python train.py --d_model=256 --n_experts=40 --router_score="sigmoid" --lr_router=0.00182 --n_kv_head=4 --norm_place="pre" --init="uniform" --warmup_steps=200
Below are experts of layer 3 (counted from 0) of a mixture-of-experts language model. Rows are named router (the router's row for the expert), gate (a neuron's input weights, with its number), up (a neuron's input weights, with its number), down (a neuron's output weights, with its number) and show model dimensions 0-127. Each number is 500 + 50 x the weight over its row's rms, rounded and kept within 0 to 999. Numbers have three digits each.
After each expert's rows: a language model's description of what the expert responds to. This comes from a sample of Wikipedia text that the model never trained on.

# expert 34
router:517504518528513490555487532528502431513564497489539537570626576564511417499519454325568466494587501440503522498450553538443535483545479448365537529411400485499503515415479409458494431533464438403414524413516505517567421534573491505488538510425548516611557538479458488528434489506474459505446498516459510381444522488506471580604488497511505526528511533561394468524450455545531554549478
gate3:596501567441529493445573499471426488459481522532502514468523542427439416432509437573372513558521489436474488492489462566565556524538461458468477496515494434497512490468473455436519480561505532456463529482515644504586519439559477519596603486567469521501486512558537465452363465489449519434530542514508531420449550527499461501463437525583516590478520451442532496465432500462458588387495
up3:397532432579464520507526539440522441468507619551513466422512470447547545537569453477556396452493516526533505557525487496409352542477579457484454505462495447460509511534541522473511533530494522497488489472495481496449490585489504509539466466483503490531472540442472389553514508489500448580537443507444500564445419497488483537514503484532475532519610547546564496511538523538588471555520
down3:472520570580475518450560515457525605465511432464534467513543504482462578443458533510557546593562415503469519463536544463498514507476375496428532511527448497539477588526518549524539536496480578504610419502433424447423500445560556508393623523511494497512453530469532573462501446540402527394524577484458469512438477458569510391523511464573490461486550517456472489458423398502443525494467
What it handles: Single capitals and short letter pieces in codes, abbreviations and ordinals, such as MD, RAF, DEU, th in 100th.

# expert 31
router:509429472503500507509452470420524583564565532483546460567531531578455539503468472517500510416535407563594534542477546577497477515588445492497443490549555516381422498452556506559486465532507473441513561562525491488470547492508513476607493413554554542538481494520552597479431495534468419464438459496514479508518494470452490568551533469491497546511493512516473487474497454520529596418433
gate3:555519443543476482511496417501511496588535487473476497523486478508520465544524504516489577512508520485522504423505580426428633488503502537472624496500469468473502487493436469462488503515511529489414660509457545516434426547541466421543580402519454519458507594513519498521477517545422521474480566483483493497412487546432499560497426489547483562538462471529451480486501497507420465491499
up3:403493475481503503526491588463555463436501521494477469571473457572436519575423597443604412488408466498602517415505479519506513482509522578548545508513518527522435469510472432492563418532481491471495503465413575519556492527410452518467560635476499502401498549424582507412523333560463567511475461473549534470566425429501516406613476539506514528487464525451514449493550538512397533451435
down3:477489436550452489485549495451520514589518553355477530489509551504531476529566557511445546472470477482533514535522498476554487528465516579372474503521491402498427497396402477594538446532460581516503529405386492472524486553482469464476603456515420521558471509366406484529542486499551505560465531490554532452482502600481545526462522480577496473455504471491491474477508468543564495419421
What it handles: Vowel and short syllable pieces inside non-English personal and place names, such as Messi-na, Koham-a, Gărâ-na, Ale-š.

# expert 11
router:499543562504507472530392449528559503515519472498459508594535517568540427461554458380484476438524522476590533425481508493575558461536440479452475444572449458512544514526377370494514432450463476411432530493531538474575432541620523565543581479503612561566519460519501486421542528457490365483474387523444492422477453577454506596530437507534522591526519546518446484552509452493488502539397
gate3:567527454495519521523353544538553539590495513530470510565580537467586550458534405451519545465394570495487526462491498525429393490473520520486527493577514584489539525536474507463475381453484482355468524481537462497562380568566537554512546516445563500507485435588482558539610481571551460484500416479566482522546511503435527631438525378528503544500442515533557538437403544465533517558360
up3:552470483482522502547422547541544513546496543479504511457509489519499562291485452462547560470470486468534452528514437493438449378500520468499485475515493546524546495558428464441491469458487476512436493373578414492556416548507499444423600403502608534592474501457432547540584514487556559526501485465541505513581543483486541586486542488444482467511541501567526532459398537523559476501455
down3:466500526497527466499579492580452570473430464527476481569502441438543461499510509500540491452474570453467538571512483492513527570394432540411567516492645507515451530499448428500564512469518482468495531523447523566424528472555494549582449534501482403532490541505562485508440452567439482416496457511437505498533492525582590615474509447546465466580404499570524622577499525577547510470478
What it handles: Colons in times, labels and lists, opening parentheses, and capital-letter pieces in coordinates and abbreviations, such as 2:06, °N, Density:.

# expert 17
router:437551508446459479569484510463438575552545463557570479501593490462683529390522527506508496467568472373523512478501530539454527479566436518495509520509485530467556499508495425588585466594469467561485539525539522493494498507564455459516497513481492530511477443479556502511560478468464318521538460503448504436462523540468442616507430539485501513499430527607477489428494427546551533520516
gate1:387427454467494462510501543456494516529491490475480451492454463478433565588547444510523469534505473518452474565483436533364430582498496422473515512479485503442438481563490451558482524468500508444425531431530562520430478538519456569560584566348500490372545583427496508490597468506568484530472564501637513438413471497433465488550491413554476521464458528518492498610483494455525530561551
up1:483484486426420488542441528431431615466528513549482484374563584421529544570547656558537383475509521509557470574479444500437471518517513519519523486444512568623593495531487498472521567509499531405552479440509337487488515529476460450584501578445481512526461559450499587588492519486533459339593510506527487489480465596515472557509531466484500573478560513516570517490386498503382530549486
down1:490488477470503498458516471640434527478494436484491543532514501468406545432554580436469492527557579493510397525489461469443563423484587441484512600433464439542460554515427463557372382539434504498488505481562529522541505441415513475538502513483528466436525508544553468501554462494506495431586454457546568525536426515434578509572499382554521522496502404516543514490447569516436466447479
What it handles: Nouns and verbs right after the, a, his or to in narrative prose, like season, film, album, play, son.

# expert 24
router:509482496497476481509384488518413539452532412495595365518561452569574515529512539416536453427531468401537443459472523436510527393583433414483465514539454411534409499413495499546503400494486503453397511532555601512550395551527414532528614545401548547456534493480532568418500396495468427494494468497420524509537488500508442458568501521451513499497566566556392523432538460545613584442494
gate1:378554451436545496494465440509456477475492512462504525580534493466497533546491457444510489515421588445483505422473501405519493451499485522543433497529491551432498477502552475484498409468523502576420504471529446476502544463504535419542622647418453479634497417495506505407537469428518484497518394505504477510491436458483503562627529411526463513509476471497560502524507508531515564475461
up1:527526483587530525561642579535499373540487460503587444502475490656550554448578560462518568450586454571500599450497501471394430561533504568516549499493522516463449513520547496465481476573491512496527602508468419500475510555476507443520511438478462516594495511493506481589502530532458539470522478495436523528469611450471541417526507437522507577501435480538470484521504471460460465521507
down1:523473504479545517501514397436521539527539494525596519609506497498568549491467412504494501502499565485509487440509421480523520538482514458503595496482492514480488540503525422508576449518591493467632592400471493446553540526542587474552565576497458515478554530443511435552440477392427453417562452532495548551513431522498569457525412446428526563529482591525527578533505441626516513533499
What it handles: Nouns and word starts in geographic or street descriptions, such as corner, Post Office, rush, Found in Foundry, and mar, tri, dis pieces.

# expert 6
router:542433542525510483487526469467491502626528655532457427568640455452538535380478448485509494476502498448515517491498511586431502511563470521479493509507463411389565488410468450542563545579493532460445539612519472503511490426524429515553537411536486518551489570558534512441461476435495405583480448490453480392406527516453438568501509608437516496484495516544498486492467442522504582422539
gate3:580468505566384494476519542440544407639479576424443474510477408516490438526438435453513553485465564534478565584510552504511520438525534556505503490532513453432521475510482463489495498498500507596486492627542462509449489595488557417477560484510507475589462573596484629481433424539456491642404480486475501558459526510514485476493487540543517378491459467523386497546549482499577521526594
up3:589366545541575487435510473473398366504506539550443473470511451541451418574462456473594569477561535552482550411492528505537571456462494516498573500555524465453495485476367449528513582539504524474471571593540454509428455472441443501535566478571531502473512534516528528555500462512509469453386468506525513509501545462524546463480528566606496425481466481528504507464508491494467517539513
down3:540487566489496454343604412489501523492425554498490511487490489463661533560558495526441472554471573525435582483503468442496521372535576501554515381411399544563543497543444508515560444484486551600446416471519483517521436464464435517471487441460435533474463565483515542499470413604404441490433462449464562466562506523478435524445446438512516461545479527498585579456485494543483598497478
What it handles: Digits in sports tables and scores, plus football vocabulary such as club, League, Cup, season, DF, Apps.

# expert 38
router:489483480483425451403482503494489484468548418489468454478564530558520485485450584440540416531524467361534487530529536540539488463445441552399495516507432551526552481490500433522470464523522351541428491588554466461452519531470439484490476555508608438541519475459546474477476491495518455549446496403463489377480534473501540517565457564603629494500542487520509562553455463429542564482554
gate1:435503473539590519448580441498511628464487518509441514444474502532511500527497589452565528548566492471496489526494510540419492519510479440481631456452481575478441487485570492493544554527533522486503446448502474539607465495512544493481629534446490514446538551453501441504482545451549467529526519516448553475431463382465527442595541464490471560476477543460507505411496484503438502637482
up1:516514407454533517476526495459437527493494490668496535577469403599555594473476453446524521517452538448543492463501512554508495571546465439516502459399478466509516488501588462547490528534500478414609461500483461476490532536514451567494553495524503546498427560450453549542574512584487501510461419525449526521464526483403509514552511458558516571495415553488521505428535507469573544532557
down1:451518532419539524456546487591614414583506536462422529616416501531552534511499492466468481475564561371502492357542570578504468545526617516514388431488427537442547496485491473475439593540506456538540510498615445521530518560488517505421436520462501413543410532591448562550457492550424528550573469556522502510487502524497548583438486468515506589578508504513540491547491455506524506462565
What it handles: Single digits in years, scores, counts and measurements, such as 2019, 1939, 3.5, PA 348.

# expert 23
router:451367527639497486476494472493500582526529552549545456505526457475548617506488535436497485492497439470578560392511533525362457476480471492483551487532463445464594511490493461563463467453486480430533563481552513499478475515581408423591546508403552510457537477478492505537521479508493416404432445520519512409484552476449476502502454435493530410481432538549417510485495450467495599477478
gate1:485466492516524495493409400395544563412499388641617422511533475576475440562442431513439495499536588427453480446489490487495581475402467527480458512426512447456515509548470535520496524472488481405504498481560463502572507550454484456480478507395513511442529459480572465554419488492459502494636515527458512503507522363543521552485509394550490499489577503518398493505537498515494534516522
up1:527500511569600523590471508514481515497486558561606527442587513562474482504593428485414468474566483513473545463497459544387469488366532453500388516456520500495539514566502444536522562513513516456489573537540420510470549493501511490516503585488557512584543509444511559498384536455589494436540525504482501450451580554583436553515510523516531414489631516492435491586520471496336436459463
down1:569532459555512573455502498515493533483494495521539482476441490486497503475484469535472569507520478547397563514528484358428521487595524479428564578562479540512525596550464482481555439507486517528433540534494503475546585472527551538471403485505597543488488577499498493472493552420614426519530518494525520493551479527553481612438569558537494519527485449546461586449569494451498462483531
What it handles: Table pipes, line breaks and key terms in album, song and film articles, such as album, released, Track listing, Label.

# expert 36
router:490522497504499487522429560549486596463553524484531493583620465503476454516462487432555404441487474429584484422471563476561499535541482492457423475521505422375428509457435474554546405567472471458474483572513534476517481563560534470595605409514570511529486462500550592528455442503488443490449475492468520529504542461447461498538527447522497545506563530547431499488596453543543549540389
gate3:495543498548497483430448417436439434525484446482538591562471476469424509455477535420583489471502506474555564548506502425488575543451457436519526483631450500465504494442587508540560494565475500486556486499485492503568465550464493560425599553498555491488408508549508514523572474510523541618510497510491485552445543495628482403482477471434484515535461495477503488520457504523532498442504
up3:403437556532463492500497478541521531522512471489427444588486467539583489411432512520494418498485505538409502552483432525349472558402453307486462504486468486490441471463453528568495563436531496499505538511549547486505534494535483488501452530454302460457475606508519593579370455534507473412490498474502490410448437539474460394469506510440514486477453465589554486606518462498540546377490
down3:566384567602478528540470467457446558391502533466440441580489450387573524492561470489480432573655496484507498552500515493491492470443514598471489425464471601510459460478532553483553382585451504562442455588506459492474543522505541541468520519528368455476517533499486465488501487559431456528476531425458470495488478572539404568507501456528474509516526569457435435567617491487486539492509
What it handles: Short syllable fragments in the middle of words, such as cre in credibility and discrepancies, cle in nuclei and muscle, ta, ri.

# expert 32
router:571433498463512489479390414533566498473536558504563505537566528510652483376490520465512552429502490517518502512516517496516512481494455504488438507466484488482545479432424492528491464528465531415445577580505511494506448447553542462519618494439612530470462504476440480424490492408472529499487421512440492421533534476471514514577468486526513576496481582519502488561523456474472543472509
gate1:556538556608477504426554566628550562448491453552562470434496508508504447476445480479472544475570533413427566491484419491460410498600472541513482490498473611445434471538526508455461446516524526573405424552488595497500478513495499421395550515463447504565457501544554445400565392533486562538615537530462549509369428540477474470606500523432488417495523520489463499477465461561471520513553
up1:447490545490488476468590448529575534528475568479524508501546556499567428411478497478538510456603454496462452401483463468473463518627458627556456476456464490488436529563408561418509573489512483584592425556483510504516412514490522484395610511497505498531521519529559575416448377397398463532555468483471514433490489616553487493628470536428482535502561546500455527485453469503459451550565
down1:476487441511477587555486456430439492454465472441471466466448469447462578530528483510569581445492511542515477495496521466592546601495510488443526389481469490513407424580428479524539548465450522532547510505471498434470542382467511495532515446493434468492467424606508473476482377417475464536579539479424563446513586548610521441554570439451531522548461576450467497384391452499538477417453
What it handles: Commas, and, or, but, semicolons, as, including, and parentheses joining list items or clauses, as in "Seville, and Valencia".

# expert 15
router:516465508530459477567455539476568530555569549449513465580590471525512423486489471461567429412582470448534532400506451454508433509515452551412440484397492552466460493508415507581490517553495494499426498505543528483559477553515511529544472528421578518451470489551545571464473509520403379530396452520530501409518430439388470541559457541595505534506498539466414494520504437513506558496535
gate3:530530545530489489559564473487432506514515464522566595490502573473529609406509581535423492485528493478450539526457421418442518498512433638509530457485534541516413508594372450490518456520495476526550533539554611513402461466531351396528529644442528484482483491514518572551585477488461460525448477496523489469528376583543533479536442565565507462493464545516438507515415484481540470529554
up3:497514494595475519503506533417546576496520517448553584562491545587504558487435530570456512468570458473425604514505477605524521514518453592484542461472502488436407517588483586545570464446510510481566617553555538526541420401468361482528546417508454467504450571495507495474451489510466543424459471507504500434456543413481545478490496435434502429484498508493424517460435488509478501530560
down3:617507479479472582481525508514440499416449523417454406579544572531520425375458414502399475558573532545554405487445541553600491512453499503537481572507489536522615487476499517500411524496479420474436490457467521480511453394436636564434500419505552528372528446481573534458445517472396527520494477462543448510486459414518415462476451529520532572507461480513576368561441522550554497457659
What it handles: Middle subword pieces of common English words, often technical or scientific, such as homo-log-ous, co-up-le, bul-k, pl-atoons.

# expert 28
router:498518557542527483534464520544584573476528498540553504597516538504517436396507549444510449464479559472534599485501539463497532402491439452460486507498431444548469491524392495499485491473519492423426465485534528505571425498611430455666523529503593539512577515578535484436468499438499402418508433527333495466480576535476523549537458480408493556534525563526387503530460450480610547515395
gate3:512581483479541522476610478462551512469533499639480499531569477389508533426483441553592581504517562507460500571530476545518463550477487480486514483481489502502433492485429514440535458534509541335521482392455525498554514491564597509579458454573566529516553650482472536472499470563488461388547475500458470438391519456496483488575500473494509511487414473423534511470510504480529505463414
up3:472484504520548517461515500491535501618489532560491561593468478623455606516484451493450520538488450481507607428473338509461512617660513422505461488495509509476489489496591593493504482503501473509462560453456544466438458488495450418444466440503504483443475634511486581450428450390466500487434552530434488497538525428539556500484486478607565494526541468539443529444502491470569570425545
down3:585510406475480546429528500484474546521633471427442524438514444370511484549548523402533624514489498513520597425425546545477477505602468441618566490544487522407533497494538559467535503466500471464486600499563415470520561416496556562512507453472512495497470506503438440447525555562542570527507478553481492463596504584457433413520602518474508461488572486544494501501582488526481492500494
What it handles: Tokens right after a number, such as opening parentheses, km, ft, %, °, votes, quotes, and slashes in tables, coordinates and measurements.